Weights of a small mixture-of-experts language model, trained from scratch on English Wikipedia.
Size: 11 layers, width 256, vocabulary 4096.
Training: a variant of SOAP for the experts, 310M tokens, 4732 steps.
Below are experts of layer 7 (counted from 0) of a mixture-of-experts language model. Rows are named router (the router's row for the expert), gate (a neuron's input weights, with its number), up (a neuron's input weights, with its number), down (a neuron's output weights, with its number) and show model dimensions 0-255. Each number is 200 + 40 x the weight over its row's rms, rounded and kept within 0 to 999.
Before each expert's rows: a language model's description of what the expert responds to; "gets" lists some tokens that make up at least twice as much of what it gets as of all text. This comes from a sample of Wikipedia text that the model never trained on. Tokens count by the router's weight.

# expert 9
It responds to: Acronym and code letters. Capital letters inside acronyms and codes in infoboxes and tables (KEGG, HAAT, 3P%), plus unit tokens like °N, ft, mi.
gets: "\n", ")\n", "C", "S", "A", "P"
router,232,201,205,212,163,192,197,183,212,208,231,203,155,167,115,256,207,127,154,224,258,157,262,220,202,246,227,83,201,209,239,253,276,199,191,237,203,222,157,211,162,217,178,244,229,188,240,155,203,258,182,155,139,240,231,221,200,232,224,185,245,235,224,137,203,183,178,210,257,294,223,258,156,224,184,156,184,122,173,269,203,167,216,173,193,237,220,170,182,213,188,152,162,223,178,255,263,172,257,207,169,183,264,218,180,141,235,210,184,265,248,174,232,291,188,182,167,234,192,132,196,263,152,183,157,169,223,200,151,249,166,190,189,287,226,178,116,173,218,209,148,123,172,194,237,121,197,156,182,203,245,227,248,194,191,162,234,255,241,176,205,159,211,218,239,133,206,195,269,216,263,202,240,227,241,202,251,240,225,141,167,188,212,182,155,209,242,211,225,243,162,204,201,82,227,271,198,219,175,197,201,165,217,197,149,195,144,210,165,137,153,127,161,163,184,201,146,137,206,215,250,190,199,199,192,191,134,241,203,282,199,199,217,157,201,266,166,233,250,128,242,211,207,270,274,169,206,233,238,286,185,236,284,161,191,243
gate0,146,182,208,215,240,260,177,190,254,269,94,169,195,225,186,180,231,235,147,222,214,240,202,165,182,195,205,173,201,143,210,169,224,283,220,159,160,181,243,165,197,207,215,182,182,242,249,185,131,219,176,253,184,203,207,192,197,205,171,203,216,213,161,121,136,188,156,149,247,246,216,154,282,181,220,165,198,201,185,201,230,200,159,211,188,306,212,147,174,205,165,171,174,244,188,170,273,158,190,220,156,228,227,224,211,231,256,216,231,196,217,143,156,185,156,232,164,222,297,160,168,232,167,232,203,209,184,185,190,247,215,249,225,109,227,126,234,126,175,138,132,208,279,191,243,185,181,159,168,216,208,214,178,244,222,182,233,204,264,214,126,172,223,119,142,193,175,245,176,185,224,198,258,212,217,217,214,222,136,127,247,264,223,266,252,223,238,101,158,174,164,283,218,166,218,274,188,223,166,248,197,140,125,104,178,190,161,226,221,169,243,177,180,200,192,250,216,244,189,134,194,261,206,296,220,241,200,199,191,175,220,131,238,174,151,213,206,197,103,188,202,144,214,193,270,132,189,231,193,192,146,184,251,158,175,273
up0,201,160,219,163,243,133,183,215,169,188,269,174,200,231,234,275,215,166,201,124,249,188,229,129,227,199,153,231,233,215,189,140,192,186,150,185,200,227,206,287,181,229,258,235,168,244,216,188,197,209,247,216,180,233,211,124,198,206,229,198,172,206,157,220,245,221,214,94,225,210,243,188,176,158,144,212,177,197,178,160,232,156,172,169,146,161,194,308,176,196,222,182,166,204,138,196,181,194,221,214,218,182,153,197,215,183,195,220,244,283,278,278,229,228,260,209,169,229,179,152,197,247,209,202,167,210,194,125,203,206,286,156,264,188,158,258,211,214,200,190,214,199,196,151,195,232,136,201,174,196,148,244,217,137,227,106,267,203,215,142,243,204,249,234,249,145,258,159,171,226,180,222,186,216,200,187,265,125,190,240,250,240,214,148,219,196,200,177,236,259,169,214,178,231,167,179,259,144,215,124,224,331,146,196,222,187,186,215,160,170,109,168,222,215,150,287,146,149,214,225,163,239,186,211,228,154,213,118,189,237,196,207,217,150,225,205,232,149,281,231,152,226,176,210,262,191,151,254,163,118,287,244,192,226,184,140
down0,198,175,266,208,212,169,210,259,192,197,154,181,162,224,207,174,135,199,242,168,170,206,186,235,207,154,182,221,142,164,254,208,220,188,227,94,205,177,171,218,175,237,196,209,196,214,225,188,235,141,80,264,208,100,229,127,243,289,274,204,198,181,239,256,156,182,225,192,177,207,189,158,237,155,245,213,144,200,174,172,150,258,215,296,220,216,199,169,147,171,180,198,190,173,170,275,226,247,192,236,212,220,227,221,182,213,110,203,130,151,219,253,182,189,242,165,179,217,193,156,193,260,209,157,216,165,172,214,235,180,177,198,247,244,198,207,228,197,199,241,155,180,218,241,194,264,222,213,243,180,276,250,190,177,270,255,215,210,209,273,195,187,167,203,142,143,207,253,134,249,173,154,170,186,162,171,218,272,197,163,177,185,264,269,176,249,193,236,159,112,167,168,116,232,208,237,110,158,198,256,187,205,180,199,116,185,248,173,140,182,254,236,144,211,213,187,194,203,212,253,255,220,195,78,250,226,189,198,176,88,213,251,153,214,148,211,162,140,213,185,174,253,169,289,221,233,187,204,216,183,227,222,217,247,200,226

# expert 22
It responds to: Months and letter L. Month names in dates such as on April 7, and the capital L for losses in results tables, e.g. L 61–62.
gets: " L", " W", "L", " se", " May", "a"
router,161,160,200,217,176,190,247,196,169,106,203,238,200,175,252,255,161,195,218,156,224,199,212,218,193,229,192,152,226,120,211,197,232,243,249,243,216,154,115,196,232,198,173,184,204,229,210,215,199,204,147,159,152,189,233,228,223,211,197,175,191,216,193,197,175,198,185,209,232,246,233,193,231,184,195,184,177,190,234,184,148,159,187,216,184,151,237,176,239,203,219,173,162,246,179,178,190,172,187,242,145,154,241,217,237,155,155,207,158,236,239,212,201,221,268,228,169,288,177,228,151,309,99,234,167,246,153,248,141,219,198,153,203,260,201,215,232,163,196,205,182,165,164,226,202,150,216,203,199,206,147,233,256,123,161,180,215,230,285,234,210,191,205,166,253,146,294,180,275,242,178,225,213,186,120,178,242,255,209,160,149,213,192,271,123,159,215,87,198,186,249,211,267,184,173,226,183,227,156,225,255,213,205,226,127,275,189,189,135,145,178,141,175,160,273,214,129,161,147,139,202,151,130,210,150,264,165,234,181,145,251,104,213,182,201,186,149,233,221,157,208,182,215,257,214,167,289,274,212,257,101,167,193,185,147,235
gate3,165,174,171,166,140,174,205,188,209,170,201,255,152,239,220,244,195,188,204,235,204,228,266,178,193,185,173,292,284,170,164,141,214,200,256,166,174,192,105,267,209,226,143,170,231,174,184,252,209,189,257,242,159,273,162,175,202,194,171,235,252,147,236,208,234,234,208,151,128,181,172,89,239,173,234,232,181,166,175,184,205,173,236,116,192,204,230,154,161,278,223,160,138,173,222,235,165,162,189,125,185,200,274,218,199,191,195,138,201,214,158,166,199,201,216,226,291,202,300,185,168,268,222,126,166,225,188,169,251,241,205,144,201,264,261,246,247,127,251,190,241,231,187,171,155,231,195,159,225,122,160,216,167,158,188,177,228,222,166,269,200,194,220,132,184,139,199,182,205,202,132,198,215,166,186,215,238,160,219,206,167,222,228,228,142,200,195,80,264,210,167,239,214,207,135,189,206,188,226,179,236,259,169,189,259,221,268,241,179,233,197,137,205,167,200,204,192,181,253,195,170,261,205,286,234,252,129,194,214,218,250,178,184,123,231,158,250,277,145,190,245,211,174,172,243,197,170,212,211,176,173,224,125,179,183,149
up3,208,124,202,261,100,218,191,215,242,220,179,188,251,165,182,243,219,227,211,89,186,247,254,240,147,188,166,217,201,233,185,219,159,186,114,171,120,155,186,219,226,183,86,247,278,200,200,223,242,174,207,243,156,198,132,190,137,210,232,237,278,185,178,194,232,152,240,234,198,142,193,139,219,245,177,269,207,220,250,210,209,231,134,226,216,243,221,228,236,153,288,170,144,152,181,225,154,167,157,156,165,130,208,196,164,199,272,215,223,215,191,212,137,264,292,182,236,199,184,157,251,203,271,230,217,195,184,150,272,261,214,197,245,220,293,158,252,212,211,190,245,165,211,267,222,202,197,170,257,208,169,190,194,244,129,240,149,193,140,248,204,191,181,132,173,210,182,143,157,215,186,158,211,208,144,188,224,160,202,192,206,206,205,150,255,245,227,132,248,198,284,221,119,147,267,212,249,213,192,225,193,227,185,253,184,214,234,250,254,168,235,155,235,203,137,170,222,236,242,244,166,259,230,285,227,272,177,217,182,193,227,214,236,204,208,155,260,232,190,202,182,187,158,139,180,251,222,212,195,192,215,239,200,229,188,197
down3,196,267,262,184,159,223,155,200,106,138,242,225,160,205,218,221,252,132,208,175,262,130,210,243,212,175,223,172,238,187,170,157,221,214,175,121,138,193,258,199,227,180,223,264,202,161,219,174,179,230,244,236,235,220,206,146,168,168,195,157,214,192,230,298,195,201,213,188,236,159,204,193,263,181,249,184,241,144,222,192,243,197,213,219,192,192,243,211,183,200,208,182,268,166,175,188,222,203,188,235,205,227,206,201,184,234,167,218,242,149,194,173,170,188,188,244,188,238,234,145,188,238,216,226,217,165,208,196,186,186,165,241,226,217,189,173,180,248,177,218,171,234,186,260,289,203,177,243,188,221,219,143,183,205,191,232,163,261,173,220,286,238,187,179,136,265,167,290,274,171,174,267,243,189,184,152,205,204,172,251,183,173,237,243,203,218,295,78,153,141,175,174,135,104,272,198,238,204,164,313,187,230,251,196,164,178,263,185,276,180,204,129,243,249,201,222,224,266,289,167,119,186,271,169,238,211,229,183,108,188,214,156,160,177,204,230,209,250,260,221,190,178,192,122,151,123,177,181,239,177,154,254,177,215,194,131

# expert 7
It responds to: Openers and line breaks. Opening parentheses, opening quotation marks, table row ends, paragraph breaks and heading equals signs, e.g. ( before an author, "special.
gets: " (", " |\n", "\n", " \"", ".\n\n", "\n\n"
router,205,227,174,189,130,194,219,228,206,178,225,274,228,201,136,248,241,163,146,216,207,191,205,221,184,239,274,182,224,222,129,239,280,252,239,164,168,137,92,192,197,180,244,204,168,237,178,167,262,231,235,228,109,182,242,223,266,171,156,138,212,206,257,208,140,137,205,239,138,238,284,198,154,176,169,182,214,153,225,259,153,167,137,166,228,194,157,232,189,211,152,203,199,232,120,242,253,153,260,189,176,263,164,195,257,177,211,173,170,171,179,204,205,273,190,167,165,247,146,178,185,260,133,216,153,253,192,240,175,256,157,199,160,196,223,177,187,241,148,189,195,116,181,179,210,221,157,193,206,226,212,251,242,105,203,225,254,275,280,191,182,166,165,100,232,218,244,201,227,186,192,200,208,193,194,161,243,198,293,169,102,152,187,262,98,167,149,208,234,234,158,198,218,175,219,219,197,264,134,214,211,223,186,242,155,200,170,222,263,166,155,200,158,175,187,175,242,138,233,178,168,218,192,200,186,199,221,201,232,215,206,155,224,208,206,212,188,168,187,105,217,257,163,231,280,134,191,221,240,229,228,145,207,155,187,200
gate1,212,248,178,206,161,222,103,187,148,195,192,202,200,148,262,157,208,166,173,259,146,298,244,232,236,174,223,197,242,191,206,193,118,212,163,137,259,237,219,174,125,199,121,218,181,175,172,258,195,233,232,176,211,271,203,105,195,206,183,222,222,247,167,209,274,196,251,173,254,175,124,191,168,154,181,169,264,196,222,218,189,220,256,164,221,193,187,255,145,242,195,290,286,200,252,221,205,247,162,152,200,272,247,225,198,244,218,194,236,222,213,217,175,164,265,226,184,188,224,157,233,220,116,210,229,261,214,264,239,223,155,159,222,238,219,195,230,167,162,170,139,175,199,157,229,196,158,180,124,205,195,232,156,188,152,234,224,240,213,231,209,238,161,161,270,165,245,234,257,242,282,200,166,236,209,205,243,236,131,215,245,169,133,237,196,173,141,237,179,251,214,247,218,208,168,130,138,187,216,125,245,213,247,275,206,187,233,216,212,143,151,133,176,231,200,269,241,254,287,195,225,182,233,239,163,130,230,164,235,176,222,168,163,230,251,159,198,221,172,212,225,230,262,177,129,181,189,202,211,204,173,246,209,133,252,237
up1,216,156,252,185,160,194,208,201,253,205,114,193,184,222,185,251,183,200,273,167,275,193,217,210,186,164,191,205,254,179,205,188,189,180,190,235,141,214,173,173,236,127,214,226,171,193,216,194,223,199,172,155,177,205,169,275,250,151,179,266,175,224,141,195,196,207,151,160,226,178,171,243,158,227,241,219,148,148,191,140,209,180,222,189,197,190,193,131,228,211,218,222,170,241,157,189,167,146,213,163,168,225,149,200,112,179,257,179,192,184,216,196,300,164,195,173,241,214,139,140,204,189,208,223,119,155,205,119,141,252,126,156,209,201,207,156,125,247,284,230,242,184,171,196,237,301,197,192,168,205,215,168,236,207,206,111,233,142,234,160,164,173,207,162,174,179,241,169,170,182,184,110,177,161,282,241,230,139,302,142,177,165,205,227,165,226,271,112,216,226,190,188,166,245,99,248,245,211,202,216,174,165,219,192,260,206,198,191,221,270,168,227,152,199,170,185,130,242,80,187,197,171,187,194,260,252,203,254,199,208,181,227,156,203,122,201,208,160,181,164,184,135,217,219,290,209,211,200,168,272,236,250,208,245,167,261
down1,191,293,196,206,171,219,228,238,196,176,182,274,128,160,156,209,255,126,172,151,187,188,304,146,244,154,212,238,263,193,113,200,219,231,171,241,181,188,272,249,254,185,229,254,274,179,210,154,238,147,212,158,218,238,185,204,156,234,159,240,197,190,148,154,153,157,186,132,198,176,230,225,215,282,172,224,206,201,140,233,212,106,179,184,182,211,222,175,258,211,185,250,221,164,171,141,159,196,228,111,220,313,177,202,240,164,224,186,209,218,204,215,224,184,193,240,253,215,206,173,238,203,200,181,242,182,225,209,162,209,97,222,225,140,234,280,229,201,188,248,213,285,217,236,129,216,119,231,225,193,186,211,250,296,173,196,228,261,189,136,187,141,139,204,227,180,202,302,181,143,222,291,303,233,176,250,187,201,255,187,185,199,272,251,170,138,244,222,220,209,185,163,152,183,165,120,181,266,150,190,193,153,188,192,218,268,195,233,179,193,198,218,262,223,171,226,194,174,129,162,154,249,182,207,197,196,235,190,165,168,232,168,197,168,197,221,217,148,142,203,216,204,181,217,215,236,225,175,195,190,213,230,195,148,234,199

# expert 2
It responds to: Clause-boundary commas, conjunctions. Commas after place names or list items, plus clause-linking words like as, when, where, while, because, and opening parentheses.
gets: ",", " as", "),", " in", " that", " ("
router,182,186,113,219,133,218,201,224,240,115,237,176,229,158,170,216,214,223,152,158,150,203,198,256,180,170,274,184,184,139,144,252,273,160,219,189,231,206,127,231,274,132,152,104,213,279,210,206,233,201,224,188,168,217,281,233,206,214,206,161,187,217,255,160,173,235,265,212,201,274,258,216,235,110,125,230,132,215,221,194,206,205,232,190,181,229,276,195,173,161,207,231,293,196,163,244,237,160,195,210,187,248,218,210,270,149,178,179,110,158,181,218,273,244,187,180,177,251,146,225,186,252,132,216,153,162,179,183,220,248,202,195,152,201,276,224,190,228,215,218,146,163,177,205,221,182,216,183,224,160,118,265,263,207,154,189,185,216,192,225,174,211,201,194,277,176,209,266,222,224,185,210,154,143,206,219,224,222,255,190,125,169,192,205,200,171,233,192,198,159,193,180,215,178,237,174,186,153,74,204,239,213,195,224,158,204,179,182,216,163,166,175,171,222,280,201,200,151,226,164,177,139,203,289,186,211,145,232,186,192,272,83,262,185,168,175,140,159,258,127,192,218,190,269,162,179,192,215,181,188,194,163,228,158,208,199
gate4,218,145,285,210,264,197,259,254,199,206,207,229,168,176,233,171,220,198,230,175,211,165,147,268,184,191,198,219,94,234,178,185,183,157,243,225,255,133,142,159,202,239,156,146,229,291,183,207,195,224,162,251,123,227,163,197,173,213,164,164,158,160,222,155,208,224,254,266,213,202,293,141,245,194,212,260,282,148,249,207,213,198,209,155,194,190,228,217,226,148,150,161,137,197,193,271,213,242,266,240,201,199,289,168,200,194,154,224,261,169,176,199,199,217,170,198,245,274,170,185,124,201,199,211,168,229,181,261,168,179,244,157,193,245,201,127,238,214,191,157,161,145,213,139,244,201,187,298,266,184,154,199,228,224,193,131,203,231,157,248,228,190,131,163,138,182,125,199,135,236,195,170,219,251,186,136,171,252,133,169,136,163,134,136,164,227,229,216,194,175,191,234,265,202,262,152,262,169,163,143,181,244,207,278,211,152,234,165,203,231,257,188,183,176,263,126,250,215,228,175,195,187,221,219,262,160,196,202,234,213,198,189,240,241,187,209,154,163,216,187,173,144,154,246,223,186,146,218,162,192,235,262,235,192,203,180
up4,241,217,201,228,178,158,247,186,84,119,258,179,143,174,135,187,200,250,168,250,204,178,202,208,169,166,180,206,223,150,176,211,184,179,194,192,252,199,170,172,216,187,166,258,75,209,174,214,219,274,187,169,216,170,310,181,180,192,177,291,197,189,170,257,199,199,135,226,158,225,221,209,255,231,244,114,241,217,213,167,189,180,123,152,223,192,209,181,189,165,209,140,247,172,182,204,175,239,204,157,177,157,177,234,163,172,161,182,233,177,214,172,203,222,98,237,180,248,173,173,177,193,248,203,231,229,208,190,124,199,256,203,207,204,243,183,231,181,194,199,188,187,212,157,197,172,223,111,167,228,176,201,186,178,212,310,230,174,199,318,183,320,197,207,265,245,190,203,220,119,145,213,148,167,225,211,176,215,282,142,270,186,152,137,238,203,188,153,240,252,180,173,156,263,160,168,211,200,190,211,256,224,238,166,189,146,198,211,97,127,98,217,144,215,254,198,207,198,162,198,197,153,189,179,206,185,200,225,175,213,113,190,203,213,247,245,181,217,160,237,225,188,283,163,207,238,217,190,173,186,188,132,251,148,169,215
down4,193,251,197,166,253,202,245,214,177,208,197,233,168,166,209,210,238,220,150,242,213,170,222,232,143,167,140,164,282,232,139,268,178,185,158,160,126,233,219,128,222,252,196,188,210,254,175,327,216,148,202,190,179,214,189,234,208,244,205,242,242,164,180,169,159,208,228,240,141,129,230,197,232,266,104,295,257,154,191,183,149,230,251,186,216,173,123,226,165,162,209,260,169,174,196,179,208,233,187,287,201,229,213,213,186,218,250,186,226,163,280,206,136,229,195,209,249,228,152,260,234,223,234,213,199,154,192,227,119,197,220,168,202,216,121,233,237,127,260,220,207,217,215,230,174,234,201,240,198,220,238,251,158,260,220,203,170,200,181,202,265,197,185,182,138,189,216,185,241,294,244,237,238,212,118,233,240,190,246,160,182,247,261,210,225,226,167,234,143,162,238,230,206,218,160,189,192,279,247,313,171,178,196,247,208,145,191,188,258,103,166,195,200,170,217,198,218,152,188,207,276,188,193,165,254,207,228,131,231,175,163,251,229,185,219,223,261,211,209,156,223,185,123,218,204,92,168,184,186,195,200,154,246,232,148,180

# expert 14
It responds to: Prepositions and and. Prepositions and the conjunction and after a noun or verb in prose, such as of, in, to, for, on, with.
gets: " of", " and", " in", " to", " for", " on"
router,204,184,179,270,130,230,149,176,209,231,233,181,163,258,153,199,260,125,115,194,257,141,183,284,120,169,203,177,192,190,104,242,252,180,175,188,218,190,144,219,221,223,135,199,157,278,165,223,241,203,156,223,145,213,220,226,251,193,163,173,161,290,221,188,226,232,209,180,187,263,187,246,199,241,242,140,167,218,178,216,146,153,190,115,224,197,227,158,182,161,240,178,196,165,235,231,276,149,235,192,140,217,247,226,316,191,186,147,218,266,191,151,243,277,199,73,165,211,115,208,164,207,133,190,87,244,164,234,213,248,173,220,180,206,182,165,170,216,207,158,215,196,173,195,170,171,184,215,204,178,189,228,186,188,152,243,213,211,226,261,196,176,194,183,263,187,241,200,187,227,180,242,150,214,163,204,244,243,231,217,156,127,231,179,122,158,121,158,234,192,179,156,289,211,209,231,246,133,188,201,257,151,198,230,189,296,173,212,178,160,180,153,203,186,225,169,214,165,182,170,171,183,199,219,227,206,179,209,135,214,213,187,194,228,219,205,221,151,185,202,188,277,166,224,183,160,196,235,201,196,188,88,258,200,164,245
gate4,201,171,226,204,204,240,179,161,155,207,201,250,221,215,181,201,199,200,220,224,185,222,204,226,155,237,168,226,188,149,200,156,142,171,214,198,229,123,199,266,181,166,184,196,228,198,244,171,181,164,278,224,291,194,190,205,241,266,190,234,181,213,223,120,203,217,189,208,210,187,203,198,157,144,181,175,178,130,170,191,181,207,237,257,156,172,179,127,247,133,185,246,173,215,190,261,126,180,252,199,110,145,204,205,165,125,277,202,230,132,231,276,148,207,195,112,187,254,197,247,223,218,191,225,128,194,197,183,191,118,222,218,269,248,215,121,219,261,163,198,208,199,147,174,167,308,225,197,201,192,151,145,185,235,147,151,162,252,189,258,218,237,247,143,268,161,225,176,255,149,169,228,166,237,172,235,207,200,197,253,246,219,234,192,194,158,176,191,144,219,209,263,143,127,225,170,258,239,238,188,141,205,181,187,234,199,212,187,228,219,182,193,131,161,149,220,136,211,247,272,240,172,248,243,177,199,196,203,138,186,266,254,280,142,210,89,190,148,213,182,159,282,221,155,196,227,138,191,159,160,208,206,274,263,168,157
up4,227,229,178,268,149,180,169,125,221,159,201,202,233,197,128,251,148,209,153,243,264,182,209,293,130,170,180,203,126,181,195,219,195,197,224,212,162,175,176,252,194,214,205,211,247,149,215,185,201,208,250,312,255,217,166,145,225,216,145,247,162,201,233,190,298,152,220,236,207,226,169,219,168,128,164,179,215,176,213,184,180,222,270,219,231,233,203,105,186,244,181,243,102,213,209,210,185,125,154,202,164,164,170,175,179,150,207,192,140,238,144,307,148,220,212,160,183,237,213,235,298,240,214,242,161,116,180,219,111,188,237,219,160,225,211,140,217,259,174,216,282,222,157,196,202,276,137,197,211,234,231,242,162,181,172,209,126,211,200,190,228,207,171,208,210,186,224,173,237,205,150,183,162,234,115,174,230,181,215,252,225,243,237,177,283,241,218,124,169,194,185,206,189,245,257,190,240,237,237,212,163,292,227,185,144,193,162,136,220,224,278,195,216,184,146,149,224,147,171,210,240,171,199,206,120,205,146,165,226,199,225,206,300,158,179,167,214,154,252,251,183,172,193,204,241,234,189,200,219,191,189,202,263,174,216,204
down4,195,188,241,256,234,200,237,175,168,183,199,267,234,266,184,212,180,196,261,232,250,153,171,220,223,212,198,147,243,237,205,290,217,251,283,204,209,223,243,202,233,200,182,251,195,175,203,167,176,201,192,277,254,177,205,242,264,214,189,236,169,200,215,165,216,247,210,160,227,198,139,221,136,176,141,273,176,104,180,164,200,212,237,156,164,176,230,202,195,184,181,282,183,181,247,236,174,201,185,191,195,190,185,171,143,148,212,147,186,194,158,164,215,201,164,187,106,206,194,206,259,263,219,197,227,179,203,148,243,121,187,148,114,222,200,260,243,248,269,216,200,158,229,155,192,293,138,140,215,199,223,141,264,202,218,161,138,210,218,239,167,127,196,220,285,223,208,110,178,147,189,186,152,179,217,158,196,250,210,215,135,178,165,264,219,261,209,187,215,214,149,207,196,173,177,178,203,228,186,162,226,192,107,80,213,127,229,168,179,147,226,223,197,236,186,253,102,198,228,180,236,257,222,195,229,192,129,170,217,161,242,173,261,131,201,171,236,246,174,147,161,184,181,208,132,138,212,189,220,166,223,164,228,323,195,174

# expert 30
It responds to: Capitalized name initials. Single capital letter starting a proper name, usually a surname or place, as in B|assa, H|ospital, T|akayutpi, after spaces, pipes or commas.
gets: " B", " S", " T", " C", " H", " R"
router,205,245,186,258,194,153,220,317,200,146,253,269,263,227,157,249,211,76,159,144,200,183,255,270,180,228,223,165,211,207,185,235,230,170,205,173,137,197,175,228,169,186,209,227,209,228,174,219,195,208,167,220,147,222,231,176,188,224,99,220,199,288,226,136,213,116,221,264,213,230,275,190,237,202,193,189,135,79,166,265,229,132,147,212,186,198,221,138,208,178,246,177,232,166,153,227,225,203,163,167,133,222,180,228,243,154,168,225,161,183,286,214,148,261,246,218,141,220,178,124,188,268,182,175,192,240,185,230,151,246,186,189,145,218,250,192,175,220,210,209,111,211,192,223,194,162,168,161,228,178,147,268,219,187,138,239,161,231,186,253,121,205,239,195,254,123,189,221,231,222,222,232,171,179,180,199,202,247,199,220,116,196,192,231,231,198,151,196,196,174,178,203,235,203,252,243,214,199,146,184,192,193,207,216,208,243,113,179,240,175,203,200,163,183,232,87,144,262,152,215,212,189,210,181,166,163,126,192,201,177,222,207,221,193,258,241,176,238,173,134,278,204,172,223,190,128,246,200,138,178,190,195,247,162,170,224
gate1,201,297,176,175,177,231,217,204,237,179,149,163,232,175,226,226,203,237,193,182,258,252,158,202,264,210,167,174,141,197,207,172,185,217,227,209,206,199,189,192,176,254,134,201,281,209,186,290,215,179,207,235,170,211,131,188,173,214,207,200,183,215,221,187,219,146,269,142,123,186,266,180,201,179,199,197,206,272,239,231,164,210,180,256,217,311,209,217,228,223,166,203,168,172,202,134,97,194,179,291,223,261,208,190,142,183,272,216,227,96,145,266,179,249,253,168,233,213,267,215,187,252,202,216,230,207,141,130,231,232,158,154,154,205,126,149,216,201,186,193,266,219,232,177,211,261,189,221,228,203,170,236,258,279,229,190,207,163,207,178,251,283,230,172,200,199,244,209,223,153,189,248,197,134,160,282,144,161,204,159,195,235,269,215,186,156,220,213,269,214,208,285,247,191,222,191,163,199,207,201,235,173,173,219,250,212,98,213,192,258,255,260,159,272,175,240,211,164,180,172,189,178,198,211,268,207,135,154,125,230,188,213,207,181,230,156,233,221,133,236,119,263,204,235,160,163,134,225,171,247,141,180,212,186,185,166
up1,237,243,155,205,274,252,214,164,210,213,147,183,242,196,245,226,166,226,146,184,218,207,137,189,197,176,210,252,235,227,212,177,133,153,219,217,188,174,182,240,206,184,160,195,269,178,185,255,237,176,219,167,210,207,158,171,167,174,174,224,226,222,196,155,179,188,176,176,131,163,250,116,188,198,198,128,244,199,229,218,156,243,237,220,235,294,261,204,226,173,170,263,154,177,169,118,152,177,199,236,213,229,139,177,149,260,234,182,233,96,136,266,217,234,252,126,195,247,231,142,194,210,202,148,154,252,125,210,203,238,188,194,197,184,167,120,169,199,226,169,185,237,209,160,156,252,198,289,217,174,158,198,232,263,133,195,147,233,163,173,265,190,278,210,184,229,222,180,244,236,244,225,215,176,145,209,90,143,221,258,238,261,253,197,184,187,234,205,267,257,256,237,194,233,232,226,233,143,220,207,242,141,250,186,198,222,153,218,188,196,298,230,185,271,219,221,234,168,172,213,142,185,190,192,232,222,159,114,200,175,140,149,198,246,245,197,229,281,184,222,199,263,240,190,144,156,181,148,221,217,135,119,183,159,227,229
down1,197,152,173,169,145,233,256,291,185,198,182,237,284,212,152,206,249,168,196,216,156,156,141,256,209,175,176,184,232,108,227,261,157,178,162,146,196,231,166,176,211,252,191,220,193,179,235,157,231,224,120,227,283,179,106,168,178,175,166,161,222,164,181,186,166,125,76,178,193,200,207,180,241,220,116,212,218,155,221,185,258,206,185,193,224,253,233,154,257,205,251,135,201,189,178,203,245,195,172,171,157,164,237,165,232,227,298,265,205,227,206,163,162,197,228,154,202,184,200,232,212,163,278,271,235,157,247,200,208,219,206,201,252,214,146,287,223,167,215,212,196,136,217,187,154,217,263,116,207,202,268,237,148,179,127,270,161,230,211,236,212,197,182,234,219,186,259,247,232,198,200,233,165,218,168,180,229,218,205,154,227,229,168,256,202,219,159,214,191,188,129,166,153,177,232,249,276,157,246,125,246,231,140,207,166,242,172,232,112,194,316,169,141,175,208,171,210,198,160,171,266,233,236,185,217,178,214,246,218,179,269,183,238,198,139,208,211,197,179,222,232,246,172,146,224,206,248,169,210,209,270,233,210,155,206,157